From a checkpoint of a small mixture-of-experts model trained on Wikipedia.
Experts: 128 experts in each of 11 layers, 32 SwiGLU neurons an expert, 4 picks a token, a softmax router, a shared expert of 64 neurons.
Training: a variant of Muon for the experts, 255M tokens, 8644 steps.
Below are experts of layer 3 (counted from 0) of a mixture-of-experts language model. Rows are named router (the router's row for the expert) and show model dimensions 240-319. Each number is 128 + 24 x the weight over its row's rms, rounded and kept within 0 to 255.
After each expert's rows: "mostly gets" lists some tokens that are sent to it at least half of the time. This comes from a sample of Wikipedia text that the model never trained on.

# expert 78
router [134  99 144 131 146 119 102 164 136 139 108 111 142 122 126  95 120 111 109 103 142 133 148 136 164  95 114 149 108 107 135 157 155  87  80 175 173 120 126 151 139 121 108 144 121 130  98 112 113 141 103 147 102 149 135 118  77 128 124 136 138 119 141  89 118 149 142 140 112 128  98 129 117 165 119 121 122 159 122 138]
mostly gets: " first", " one", " second", " same", " third", " former"

# expert 70
router [136 117 185 152 146 151 144 134 129 126 131 145 131 145  78 139 102 127  88 109 152 141 129 118 156 125  71 107 131  71 162 145 143  83 149 155 149  97 177 105  94 124  90 149 103 103  96 130 110 143  88 148 130 103 168 121 128 140 112 121 118 143 156 124 133 150 137 112 104 142  96 105 138 138  87 122 144 147 131 102]
mostly gets: "ova", "agne", "ović", "burg", "ski", "ardo"

# expert 91
router [137 129 134 135 119 109 103 121 112 161 140 158 131  93  90 106 140 159 132 102 161 136 172 101 140 144  96 154 128  82 148 140 121 115 124 169 124 125 148 144 118 102 112 159  78 118 102 138 141 151 126 158 145 119 157 100 126 107 130 117 121 107 117 127  82 124  89  94 107 128 132 111 156 113  93 133 132 146 134 142]
mostly gets: " David", " William", " George", " James", " Thomas", " John"

# expert 84
router [145 131 154 134 171  84  85 152 134 135 132 109 133 142  81  81 171 119 141  86 144 134 178 106 151 105 112 180  83  77 164 101 135 103 121 124 155  99 148 115  95 141 103 136  95 114  84 131 112 146 157 182 163 108 171 138 141 112 122  90 121 107 121 150 124 131 102 114 122 134  79 120 132 136  97 174 127 138 158 121]
mostly gets: "′", " [", "\\", "(", "ā"

# expert 93
router [152 152 132 134 122 119  94 112 127 185 130  94 111 118 126 125 181 147 142 111 123 154 185 135 145 105  92 143 133 112 128 155 125 110 108 149 115 134 154 141 123 110 101 145 106 141 113 117 128 160 103 120 113 156 144  93  94 143 144 120 146 158 126  94 104 141  98 128  96 138 114 135 134 124 109 127 157 150 138 125]
mostly gets: " \"", " that", " said", " what", " because", " reported"

# expert 127
router [162 128 177 120 138 154 148 132 143 135 139  96  94  91  84 118 125 125 110 134 133 154 174 109 131 138 120 196 113 106 126 136  88 102  86 149 149 107 194 131 130 123 112 131 108 150 111 114 133 153 124 116 103 133 156 109 125 110 137 119 125  83 140  93  98 151 136 131  84 155 109  83  71  94 104 147 131 120 119  90]
mostly gets: "In", " In", " After", " However", "On", " During"

# expert 95
router [140 149 158  91 152 108 100 113 115 126 132 168  93  96 128  97 171 123 122 152 111 172 154 138 134 125  99 139  85 115 174 137  82 129 132 142 158 137 139 132 108 127 147 124  83  96 123 134 127 122  76 177  89 110 122 137 106 130 115 124 127 142 107 121  76 154 118 129  98 135 100 117 144 109  96 116 120 132 129 115]
mostly gets: " -", " –", ":", " —", " −", " :"

# expert 67
router [161 142 125 143 165 165 113 136 144 138 122 103 108  94 138 118 114 137 123  92 187 118 223  99 137  97  96 125 114  96 152  88  95  71 124 108 136  98 135 144 122  86  98 164  82  96 157 130 136 119 106 131  96 154 161 136 140 134 109 139 128 110 110  97 107 166 151 130 127 128 118 127 126 123 123 135 119 169 141 114]
mostly gets: " to", " be", " or", " become", " been", " avoid"

# expert 59
router [138 133 134 130 121 125 101 153 137 181  78 140 167 105 125  78 123 158 128 124 139 133 133 108 163 125 114 107 133 101 164 110  97  98 142 143 151 136 145 113 121 172  68 107 133 102 136 145 115 148 103 154 112 126 153 120  94 125  89 137 117 128 118 104 107 164 134 102  47 153  91 124 111 107 134 142 126 155 177 141]
mostly gets: " information", " engine", " data", " disease", " treatment", " metal"

# expert 74
router [164 122 115 155 118 138 104 136 128 122 114 100 165 134 126 121 136 152 101  94 116 136 169  92 166 137 103 137  81 147 141 121 125 114 104 149 143 103 158 127 152  94 104 135 150 124 115 137 105 142 103 150 159 158 187  81 108 147 141 105 131  94 106 100 123 156 126 108  95 140 116 128 108  86 106 115  90 137 155 144]
mostly gets: " over", " up", " out", " into", " p", " back"

# expert 102
router [160 140 132  86 116 121  82 104  99 188 117 146 152 115 142 102 100 136  91 110 113 165 120 109 173 150  85 139 147 104 152 152 149 129 148 167 143  84 138 129 102 106 114 126 111 132 134 155  97 157  84 151 125 124 162 110 138 102 143 117 114 125 138 131 112 146 142 143  70  90  79 110 135 111 120 133 143 151 145 105]
mostly gets: "°W", "″W", "°N", " kg", "–present", " (−"

# expert 126
router [120 100 138 125 135 126  82 116 114 128 102  83 111 133 116 122 124 137 106  88 144 128 141  97 132 139  98 141 111  79 131 114  88 123 133 136 137  89 148 166  88 125 133 147 121 135 127 120  94 131 110 131 121 136 180 125 127 157 128 106 121  93 135 121 128 168 104 139 127 153 108 123 164 129 101 121  99 129 129 110]
mostly gets: "rd", "nd", "9"

# expert 75
router [139 108 162 111 128 132 112 104 145 123 127  93 106  83 103  77 138 127 137 117 140 141 172 131 138 116  88 156 112 123 182  96 113  51 108 153 163 146 144 127 146 127 127 136 101 123  80 129 107 138 103 145 153 136 136 113 110 107 126 134 141 115 141 135 123 121 136 153  92 137  94 138 130 130  59 139 101 143 142  99]
mostly gets: ".\n\n", "\".", ".\"", ".\"\n\n", ".", "\".\n\n"

# expert 18
router [145 141 123 170 124 138 106 131 137 133 128 130  98 107 100 140 135 146 126 154 134 147 150 101 160 156  86  94  74 118 141 134 130 125 101 134 162 128 165 148 147 149 136 164 133 127  86 119 122 142  95 141 123 143 151  90 110 120 134 123 124 112 125 135 145 119 146  93 128 127 112  98 140 143  92 116 120 151 165 111]
mostly gets: " JPL", " #", " CD"

# expert 72
router [170 119 153 130 145 113  60 110 127 171 135  75 133 140 141  97 155 143  89 105 139 184 166 162 131 127  90 153 149 121 137 115 119 112  86 113 147 125 168  82 126 118  62 136  88 112 122 120 125 130 107 133 132 114 145 126 115 117 123 100  98  96 125 109 139 118 136 111  77 148 135 122 144 108  94 112 135 151 141 118]
mostly gets: "==", "===", "=", " =\n\n", " $", "===\n\n"

# expert 116
router [159 148 133 117 109 118  81 127 125 137 119  90 126 130  92 134 136 149 131 124 161 150 152 152 188 111  76 132  98 107 166  97 120 117 125 149 128  65 165 134  95 124 125 132  87 135  97 118 119 113  88 139 118 130 167  98 129 143 133 124 134 133 170  97 115 176 117 103 111 161  97 118 140 105 108 144 117 144 130 132]
mostly gets: "\n", ")\n", ".\n", " |\n", ";\n", "°N"

# expert 81
router [127 130 148  95 163  92 124 111 159 172 150 104 115 103 149  95 139 149  95 120 159 107 142 176 141 118  80 150 118 121 166 146 142 130 105 140 190 123 136  85 120 158 126 125 103 131 126 148 107 130 118 107 129 133 163 102 116 129 101 145  80 113 124  91 149 168 128 128 104 137  94  83 141 117  91 138 153 139 181 100]
mostly gets: "idae", ".C", "OS", "IV", "EA", "ES"

# expert 110
router [149 111 119 108 100 121  90 135 132 173  99 100 115 114 114 117 105 150 137  95 159 145 170 130 154 113 140 135  89 108 130 110 107 124 110 145 150 113 131 128 157 126 110 142  90 116 123 132 120 139  94 171 121 153 139 133 148 115 122 151 135 123 123 125 128 157 104 124 120 127 118 111 145 114  95 138 128 134  92 108]
mostly gets: "mission", "osition", " mand", "ject", "redit", "ract"

# expert 124
router [ 99 123 148  91 135  89 101 154 138 137 114 131 121 121 131 148 139 131 143 149 136 125 139 121 129 125 100 118  91 118 121 150 140 100 112 146 181 136 172 120 150 108 113 140 125 178 103 100 106 129 104 142 123 141 152  91 113 132  87 130 149 139 119 121 105 160 134  85  95 163 111 118 176  95 120 136  92 149 162  90]
mostly gets: " song", " directed", " video", " drums", " featured", " co"

# expert 120
router [136 136 137 136 112  90 129 158 148 126  86 103 168 114 126  89 123 156  87 100 168 131 136 137 156  96 122 120 127  79 152 135 155 119 130 119 188 119 186 154 146  74  95 135 102 130 110 102  93 157 113 146 108 153 153  95 125 108 160 135 118 113  86 139 130 135 138 112  83 125 101 167 148 156 111 137 103 149 169  85]
mostly gets: " tick", " sl", " ra", " sk", " low", " cor"

# expert 21
router [128 111 135 124 129 128 122 111 114 156  88 120 143  92 115  97 126 144 144 118 160 177 132 143  94 159 134 108 133 118 198 134  98  87 119 140 127 120 162 140 142 145 123 132 106 130 102 126 104 141 120 136 136 124 156 110 102 179 114 123 139 118 130 105 140 179 140 125  91 110 110 109 144 124 100  92 145 148 185 121]
mostly gets: " music", " education", "ations", " footballer", " writer", "ators"

# expert 11
router [136 131 158 131 147  83 103 121 117 148 109  75 118 130 154  96 115 169 126 104 161 141 146 143 131 131 117 125 130  84 161 102 112 129 134 139 163 121 186 134 143 110 112 151  73  92 103 111 108 150 140 155 131 132 160  99 121 117 119 140 125 127 145 122 101 170  84 164 114 135 131 104 137 155 103 159 124 124 162  96]
mostly gets: " expl", " att", " mod", "sc", " Ven", " pop"

# expert 94
router [123 101 131 105 136 118  93 120 140 117 108 137 160 139 128 116 111 183 114 126 162 122 145 135 186 131 109 152 141  80 136 117 133 115 150 109 153 101 160 122 138 139 136 183 105 108 123 115  72 150 144 157 130 158 180  90 116 117  89 123 134 122 163 100 133 129 112 109  92 108 108 110 113 144  80  85 123 166 128  83]
mostly gets: "un", " con", " en", " sub", " le", " per"

# expert 68
router [139 130 128 113 126 105  99 156 124 147 137 109 151 117 132 118 163 165 111 102 134 156 144 117 135 106 114 119 131 103 167 114 131 109 118 117 180  77 171 124 125  82 130 107 103 135 123 113  81 146 150 133 156 129 164 143 103 149 104 115 143 142 133 139 140 126 150 113  80 159  72 138 115 144  92 160 116 185 162  60]
mostly gets: " he", " c", " d", " l", " t", " s"

# expert 76
router [157 112 113  83 114 132 107  82 129 115 108 137 149 123  97 116 166 115 123 100 142 120 200 102 133 135 111 172 138 125 144 150 130  79 133 100 157 124 158 101 102 104 122 154  81 132 138 152  93 146 133 109 102  97 162 108 119 136 145 148 133 105 125 126 120 173 129 167  86 110 101 117 136 135 108 127 173 151 132 130]
mostly gets: " as", " of", " in", " on"

# expert 82
router [120 100 125 131 118 135 127 129 140 145 111 132 132 138 129 115 146 163  79 128 135 136 149  94 146 125  89 118 128 127 136 129 130 123  84 102 165 126 150 111 133  91 118 176  95  81 152 119 106 198 118 150 131 119 124 122 142 134 111 168 155 148 147 120 131 158 117 101 114 140 127 117 117 145 107 140 139 118 106 152]
mostly gets: " United", " States", " US", " Kingdom", " UK", "x"

# expert 99
router [121 124 136 110 127 137 123 140 130 140  90  69 118 150 105 118 161 165 122 104 128 128 149 101 154 142  93 139 146  99 140 117  84  90 132 116 161 119 149 134  70 162 101 133 113 124 105 128  95 171 161 119 127 109 149 135 120 166 165 131 127 120 118 105 107 165 126 130  81 132 156 105 133 117 118 131 112 145 154 142]
mostly gets: " Zealand", " Rico", " States", " Albums", " Kong", "wood"

# expert 98
router [137 117 156 133 141 124 109 114 114 147 118 119 126 131 100  69  82 153 127  90  96 159 179  78 136 140  92 145  93  82 155 118 134 116 158 136 145 113 148 148  76 145 146 139 140 133 132 121  87 132 121 143 114 123 152  94 128 126 110 138 142 125 168 135 101 140 143 145  96  83  91 142 155 134 130 141 112 127 185 103]
mostly gets: "′", "″N", "°W", " Coordinates", "°E", "к"

# expert 24
router [143 101 128 141  96 122 100 161 151 153 132 115 127  83 125 119 153 168 145 106 141 130 133 127 176 114 114 159 122 120 138  92 109 116  98 147 172 126 130 104 108 113 113 140 109 115 134 155 135 126 144 144 134 121 138 125 139 145 113 134 120 122 130 111 136 175 110 124 105 119 100 141 159 119 162 137 113 156 132 137]
mostly gets: "iper", "'Con", "unch", "EX", "ilm", "anning"

# expert 88
router [191 153 136 153 129 144  96 120 151 121 121 126 149 124 120 102 138 147 125 120 162 157 163 103 137  93 114 148 117 109 144 120  90  98 139 139 152 124 155 138 131 130  98 147 134 112 126 117 138 142 125 134 148 136 157  98 113 152 106 164 120 149 154  74  97 118 140 132  97 106  91  99 121 153  98 111 122 144 156 121]
mostly gets: " other", " people", " many", " local", " men", " some"

# expert 111
router [165 121 133  92  74 104  85 117 125 129 135 111 107 143 121 139 128 159 121 130 113 178 158 100 151 185  90 157 100 110 141 127 107  93 125 152 156 125 124 115 145 105 132 147 151 127 106 113 124 123 124 156 158 101 161  71 136 107 118 130 130 152 134  90 160 159 113 102 120 150 126 111 145 123 103 125  82 154 113 105]
mostly gets: " May", " January", " March", " December", " September", " October"

# expert 60
router [166 117 110 124 116 172 106 119 185 146 134 115 133 114 120 118 149 148 135 111 137 110 167 105 187 161 132 152  91 121 110 113 127 106 125 144 147 124 135 113 159 123  83 156 105 132 123 120 134 128 120 131 115 134 162 110 131 152 123 147  91 107 135  90 112 137  99 109 100 128 121 130 158  89  51 112 135 183 131  97]
mostly gets: "aged", "ear", "ootball", "now", "ears", "read"

# expert 19
router [163 170 181  96 112  78  79 166 150 167 159  81 120 148 115 105 123 176 139 123 145 162 148 127 151 105 104 134 155 116 158 125  91  94  78 111 140 109 179 140 125 129 110 143  78 116 151 104 136 133 159 168 138 126 154 117 140  99 133 149 103 102 146 110 122 157 122 121 102 125 116  98 164  74 124 137 130 165 139 102]
mostly gets: " Ad", " Ag", " Ant", " Ge", " Bra", " Dem"

# expert 86
router [117  99 149  66 111  99 111 145 164 122  87 109 129  97 138 136 138 154  87 113 120 178 169 114 185 126 120 150 135 141 114 107 135 107 149 123 154  79 122 112 158 126 111 122  96 104  92 130  78 146 114 149 147 169 138 131 115 124 122 153 130 105 173 113 136 181 137 130 105 121 111 138 168 119  71 118 155 150 147  60]
mostly gets: "ar", "at", "in", "it", "'A", "or"

# expert 58
router [140 116 184 125 139 119 104 152 125 153 105  89 146 111 119 122 122 162  90 127 111 115 166 105 173 155 128 133 122 110 196 121 111  80 133 160 167 100 157 112 133 137 106 142  82  92 126 108  87 152 126 156 100 113 162  97 140 152 147 139 104  95 119  93 116 164 143 132  73 104 125  92 113 120  90 140 123 150 130 133]
mostly gets: "mann", "ogen", "nik", "hard", "heim", "aeus"

# expert 119
router [167 115 131 113 167 144 112 135 151 143 131  63 149  74 146 102 144 146 141 102 123 121 164 121 169 142 112 129  98 130 138 117 125 112 115 125 191 105 141  78 142 154  97 165  77 118 110 113  82 105  80 109 113 127 149 111 129 118 103 149 122 117  81 107 115 107 105 125 116 146 135 124 136 114 115 118 115 158 164 107]
mostly gets: "iper", "uff", "read", "ord", "aim", "Gls"

# expert 113
router [145 113 167 123 135 134 120 152 152 122  93  96 111 146  88 108 115 157 101  75 132 144 157 117 167 141 126 119 123 132 184 131 150  85 133 161 164 102 186 124  90  96 126 168  76  93  94 114  99 154 135 114 129 121 186 102 120 148 128 155 122 132 125 110 100 122 129 112 105 134 118 115 138 134 110 163 124 146 140  92]
mostly gets: "-STARRS", "shire", "osh", "burg", " Ghana", "iman"

# expert 32
router [163 131 137 113 107  95 126 134 141 130 130  90 120 118 126  97 179 127  80 138  96 147 137 146 144 134 101 162 145  93 135 114  90 120 121 155 147  90 159 128 116  79 111 160 106 138 108 107 128 167 137 105 123 143 150  69 160 108 115 117 147 110 154 147  90 168 134 118 110 168 123 113 128 119 110 183  84 180 159  70]
mostly gets: " Con", " Don", " You", " tick", " We", " can"

# expert 101
router [163 114 166 139 133 130  90 114 110 198  74 104 134 107 128 128 121 138 131  99 115 150 174 126 139 112 103 114 121  92 139 111 123 109 135 146 164 117 151 115  95 106 117 128 102 103 110 113 127 127 117 142 147 128 153 111 123 178 154 110 115 130 165  88 154 154 147  96  95 142 137 119 131  91  90 145 111 175 139 114]
mostly gets: "|", " |\n", "|---|---|---|---|---|---|\n", "|---|---|---|---|---|\n", "|---|---|\n", "|---|---|---|\n"

# expert 85
router [ 98 118 184 161 170 155 126 124 136 152  92 125 128 108 102 104 114 148 101 115 136 129 149 104 158 129 116 162 140 137 168 110 109 120 110 129 130 136 203 121 104 119 137 158 115 128 116 122  98 148 155 150 126  96 139 111 123 167 134 112 132 128 141 106  86 149 131 127  79 147 124  97 124 133  92 150 133 124 112 103]
mostly gets: "-STARRS", "der", " Islam", "ror", "rett", "onna"

# expert 79
router [165 116 135 136 145 127  89 139 134 147 118 116 129 126  96 100  92 159 117 135 169 118 169 141 173 106 110 133 119 146 140 123 139  93 116 129 135 112 155 126  87  92  91 181 122 129 135 118 118 155 123 161 148 133 160  84 113 131 124 167 114 105 152  80 150 133 151 124 114 158  93 105 128 144 124 114  99 122 142 127]
mostly gets: " American", " French", " British", " new", " English", " European"

# expert 0
router [127  90 167 105  94 111 134 126 122 153 128  97 103 110 131  97 114 140  92 142 110 139 140 178 138  99 114 154 129 101 152 111  80 104  59 142 176 107 185 150 107 143 136 142 110 114 158 115  67 123 122 170 100 134 190 116 149 149 114 137 137 132 119 129  85 152 132 153  68 105 126  97 133 156  94 167 107 130 127 112]
mostly gets: " Comp", "See", "qu", " Int", "-C", " Fe"

# expert 64
router [146 133 161  87 135 114  97 147 122 182 118  83 123 163 133 112 104 127 124  98 124 138 130 161 161 109 104 115 114 104 176 138  92  95 137 148 118 147 144 105  79 145  87 152 119 136  89 130  57 169 125 139 123  88 139  86 117 127  97 124 140 126 151 133 132 188 116 138  99 120 111 121 103  83 113 150 138 139 120 161]
mostly gets: " species", "idae", " Species", " Genus", "ius", " genus"

# expert 52
router [154 128 147 121 150 120 156 151 158 138 101 113 116  92 108 130  95 169  82 114 144 154 137  95 137 156 116 123 122 129 169 112  79 108 125 117 158 109 153 143  71 110 158 130 103 112 113 115 117 133 134 156 147 113 193 115 123 135 119 137 158 109 132 100 149 167 156 104  97 113 140 115 164 141 130 110 105 152 130  94]
mostly gets: " tick", " York", " States", " Sea", " Zealand", " Pacific"

# expert 77
router [159 122 116 115  93 101 112 106 110 183 110  81 126 119  94 116 113 114 107  94 152 165 164 108 157 124  72 130 110  86 148 135  79 128 155 160 152 119 165 101 137  92 132 132  71 128 118 128 117 146 161 174 147 115 162 113 124 129 133 118  98 121 122  88 145 127 133 109 109 108 103 118 135  82 108 160 118 134 133 134]
mostly gets: " by", ".", "Reception"

# expert 118
router [125 155 146 147 129 120  88 142 145 141 148 122 117  95 120  99 140 136  92  99 155 133 132 136 159 124 109 111 134 104 143 138 126  80  98 153 155  94 157 137 130 147 117 160 121 149 129 150 141 145 103 145 143 110 166 100 140  89 123 158 157 116 142 151 127 159 167 114 110 104  93 141 113 149  99 152 121 115 137 115]
mostly gets: "]", " JPL", " MPC", " –;", " DF", " FC"

# expert 80
router [120 115 139 104 121  91 120 136 150 134 159 133 111 120 151 123 125 128 142 107 132 174 135 148 162 116 136 147 109  93 127 153 117 129 133 157 140  67 170 120  98 108  93 135 103 113 142 136  95 138 101 153 119 160 149 120 144 128 141 133 147 135 127 118 142 158 132 138 106 169  92  89 123 149  83 115 137 139 151  98]
mostly gets: "'s", " de", "'", " Le", " De", " '"

# expert 125
router [137 120 128 177 139 126 109 150 156 162 169 123 114 121 116 150 123 110 121 117 155 122 156 110 171 122  97 131 129 129 161 125 117 103 116 117 130 134 176  95  89 147 100 142  74 121  94 159  82 164 126 120 103 153 171 138  98 145 138 139 111 132 117  77 118 161 117 128 124 140 118 146 115  97  81  89 118 149 128 124]
mostly gets: "ito", "ato", "ve", "ji", "ke", "so"

# expert 4
router [154 110 135 118 141 136 121 156 123 127 144 100 110 132 103 135 121 103  88 120 113 160 147 112 166 113 121 148  71 104 143 150  98 123 123 179 162 114 168  91 111 134  51 178  89 136 119 130 144 162 123  99 126 149 148 111 123 120 113 150 117 144 156 118 125 142  94  99 108 127 116 106 152 125 105 155 129 145 159  72]
mostly gets: " •", "ical", "ized", "ial", "able", "ative"

# expert 96
router [173 112 152 144 126 149  99 113 115 154 108 137 123 117  93 158  91 133  73  99 142 145 158 132 152 123 106 153 106 109 140 115 103  74 117 183 173 152 161 114  96  84 112 157 105 139  89 109 110 124  97 151  98 119 170 104 153 124 132 149 110  99 121 106  91 128  81 107 132 125 122 109 118  91 124 142 137 129 124  71]
mostly gets: " before", " until", " After", " However", " since", " during"

# expert 37
router [117 143 137 101 146 112 106 139 173 135  96  64 127 115 104 114  95 130 115 104 129 124 151 113 149 117 131 186 133  96 144 123 113 112 121 158 174 108 158 153  95 106 104 154 130 133 108 103 114 151 119 138  91 124 151 130 150 117 133 116 118 111 132 120 109 141 132 104  63 150  89 125 113 138 141 152 125 149 132 109]
mostly gets: " High", " north", " East", " south", " Road", " Northern"

# expert 100
router [121 136 139 119 100  91 124 110 150 140 145 145 119  93 143 113 178 127  98 135 125 131 182 145 129 143  60 133 108 131 155 104  58 109 145 142 148 106 153 102  92  92 115 146  81 129 119 117 132 162 144 122 146 124 169 131 107 149 130 106 148 115 130 120  91 146 124 139  93 141 118 133 134 110 126 152 111 155 102 133]
mostly gets: "\"", ")\"", " and", "”", " &", " or"

# expert 34
router [142 145 177  87 163 139  82 129 144 155 108  97 142 133 130  92 122 161 122 126 158 139 147 157 137 112 118 132 122 119 130 144 108  98 118 127 161 124 144 145 138 118 129 149  59 120 106 107 115 143 133 128 118 149 169 132 110 184 134 121 127 119 140 144  94 129 129 140  94 156 105 114 166 150 133 116 125 163 132 141]
mostly gets: " an", " a", " the", "the"

# expert 103
router [128 112 125 125 112 105 107 126 176 127 126 134 148 138  91 102 156 109 120 119 117 140 165 128 158 149 138 172  72  99 131 147 139 125 120 134 134 114 166  89  92 106  99 157 112 142 135 136 113 164 103 145  98 115 170 134 122 164 136 155 152 115 141  97 144 139  98 138 110 123 116 120 128 117 128 133 143 170 127 116]
mostly gets: " of", " among", " Of", "dess", " Among", " Lady"

# expert 92
router [173 127 133 133 121 114 126 133 141 154 123  71 150  97  92 144 115 139  96  92 115 163 188 144 173 101 107 138 145 118 124 124 105 118  94 174 174 110 169 127 112  86 114 143  99 158 119 146 128 142 130 135  98  89 162  96 105  89  99 114  95 116  94 130 115 149 181 100 103 120 100 142 135 123 125 103 112 139 132 107]
mostly gets: " when", " after", "After", " During", " if", " After"

# expert 65
router [153 136 109 109 146 138  87 127 150 152  93 127 139 104 122 117 147 127 123 103 108 155 135 113 174 120 116 138 110 128 151 120  81 133  88 143 166 109 154 134 126 128 106 116 137  95  73 112 119 156 112 164 133  99 165  91  59 122 156 134 136  94 126 139 127 154 157  88 101 111  87 109 169 118 138 116 137 132 117 138]
mostly gets: " DF", " end", " names", " route", "°W", " role"

# expert 117
router [150 148 118 144 123 121  85 153 130 173 136 124 113 107  62 119 108 185 108  98 127 150 137 108 151 108  89 134 143 104 146 130 155 104 142 147 172 134 161 146 104 133 101 145  91 117 104 123 110 134  88 159 152 125 143 103 141 123 100 151 136  86 135 117 124 140 101 106 100 132 101  78 154 152 109 165 147 140 140 126]
mostly gets: " France", " London", " Washington", " Italy", " California", " Texas"

# expert 73
router [136  97 152 125 142 134 134 161 141 152 170 128  92 115 127 126 168 171  72 117 125 128 124  82 162 137 114 142  92 134 158 122 114 110 112 175 146 121 173 121 135 143 144 171 101 146 112 130 145 151 120 147 167 105 163 160 126 163 114 146 139 123 164 134 160 137  93  98 126 157  98  93 135 137 125 144 112 154 179 121]
mostly gets: " School", " College", " Museum", " York", " Association", " Festival"

# expert 123
router [133 147 151 104 113  72 125 154 153 177 107 117 144  93  82  40 139 141 104  89 130 101 163 138 155 124 137 140 126  97 145 136 175  74 126 157 184 137 142 113 120 114 130 176  97 121 119 100 102 100 115 117 137 126 141  92 145 119 140 127 132 115 159 123  99 147 122 148  68 149  85 130 138 119 104 152 152 153 211  91]
mostly gets: " located", " born", " living", " working", " involved", " lived"

# expert 122
router [ 97 131 153 148 149 151 140 126 130 141 133 114 121 125 113  92 165 141 130  85 124 121 129 128 168 178 109 144 103  92 142 157 130 126 101  97 179  92 139 127 105 146 126 139 123 118 116 146 105 139 118 158 158 149 161 118  99 151 125 114  89 157 109 117 123 150 115 117  71 120 108 119 118 130  99 130 132 192 160 103]
mostly gets: "_{", "^{", " mi", "_", "(s", "/"

# expert 62
router [128 105 150  99 135 113  99 146 149 177 113 139 139 100 109 127 156 176 107 127 141 132 156 132 182 112 114 166 123 120 164 117 126 123 106 118 148 111 162 118 112 146 118 131  82 148 113 152 101 151 134 146 115 118 131 137 160 116 117 137 121  71 133  69 113 166 115 154  88  97 120 113 145 144 115 128 127 156 146 126]
mostly gets: "'Con", "iper", "ñ", "uj", " Vas", "adal"

# expert 9
router [130 140 121 147 114 102 136 133 120 197 128 128 127 120 106 102 153 127 122 112 130 144 189 144 179  88 109 133  81 102 143 124 101  94 147 145 140 105 154 116 113 109 104 155  81 106 117 121 108 168 101 142 142  87 148 119 121 141 123  97 102 124 129 110 113 119 152 145 123  81 121 133 132 119 101 125 111 151 175 135]
mostly gets: " and", " or", "Population", " households", "%)", "%"

# expert 83
router [127 139 158 154 136 126 146 140 142 127 136 138 145 122 104  88  93 138 107 119 113 102 139 135 153  84  93 125 150  95 172 137 121 128 130 149 130 106 161 141  82 151 108 163  70 157 147 146 124 149  72 155 168 145 137  94 128 133 115 117 130  78 159  97 110 172 136 137 104 142  97 102 120 141 101 165 111 151 127 110]
mostly gets: " Sch", " Sc", " Ne", " Par", " Sal", " Me"

# expert 114
router [111 142 144 101 143 121 137 112 158 158 104 132 100 112 142  62 130 112  80 128 129 157 135 153 142 156 104 162 144 119 173 124 104 116 111 156 167 135 150 103  84 133 109 160 124 120 112 115 109 133  98 116 123 161 137  91 108 108 125 147 123  99 135 121 125 155 151 110  64 159 102 120 136 138 121 144 122 155 127 105]
mostly gets: " Street", " Racing", " Music", " Road", "idae", " Museum"

# expert 66
router [155 146 143 147 109 141  99 130 159 127  99 106  89 148  98 114 131 157 128 116 127 150 184  95 120 126 112 143 109 126 167 106  77 110  74 113 146  84 138 142  98 134 133 128  88 127 104 119 128 161 135 144  95 140 152 102 136 131  83 151 116 127 133 108 150 153  97 141  70 140 106 102 138 120  88 119  95 126 136  89]
mostly gets: "st", " —;", ");", ";", " ;", ";\n"

# expert 97
router [176 156 142 151 107 121 117 149 151 142 126 144 137  67 101 137 141 176  92 108 131 153 156 124 141 114  68 122  99 100 131 148 145 118 115 159 123 104 182 143 105 151  95 119 111 141 130 159 116 150 123 147 138 108 153 104 122 107 106 148 112 105 166  94 129 136  91 143 111 147  94 103 170 128  90 143 136 123 120 138]
mostly gets: " Nancy", " Chevrolet", " Van", " ITA", " Alex", " JPN"

# expert 105
router [143 130 140 111  88 116 130 171 167 115 134 118 123 114  64  98 143 113 147 103 146 140 135 142 142 137  93 129 121 103 132 128  94 127 115 171 149 101 184 129 113 111  77 147 109 141  92  85 120 146 100 107 160 111 139 127 120 113 161 148 119 103 129  78 122 146 142 140 106 143 107 107 113 148  59 125 103 153 119 134]
mostly gets: " Man", " San", " Women", " Har", " Char", " Col"

# expert 69
router [146 118 152 165 124 108 103 110 137 141  67  99 127  97 139 110 145 137 114 120 133 150 175 124 175 119  94 152 156 108 130  99 132 106 131 142 124 145 181 119 120  82 100 140 132 151 117 135 119 108 114 118 120 132 161 112 102  85 136 186 140 125 143 143 110 127 109 106 140 159  75 125 135 139 112 155 107 140 152  97]
mostly gets: " called", " said", " named", " used", " make", " announced"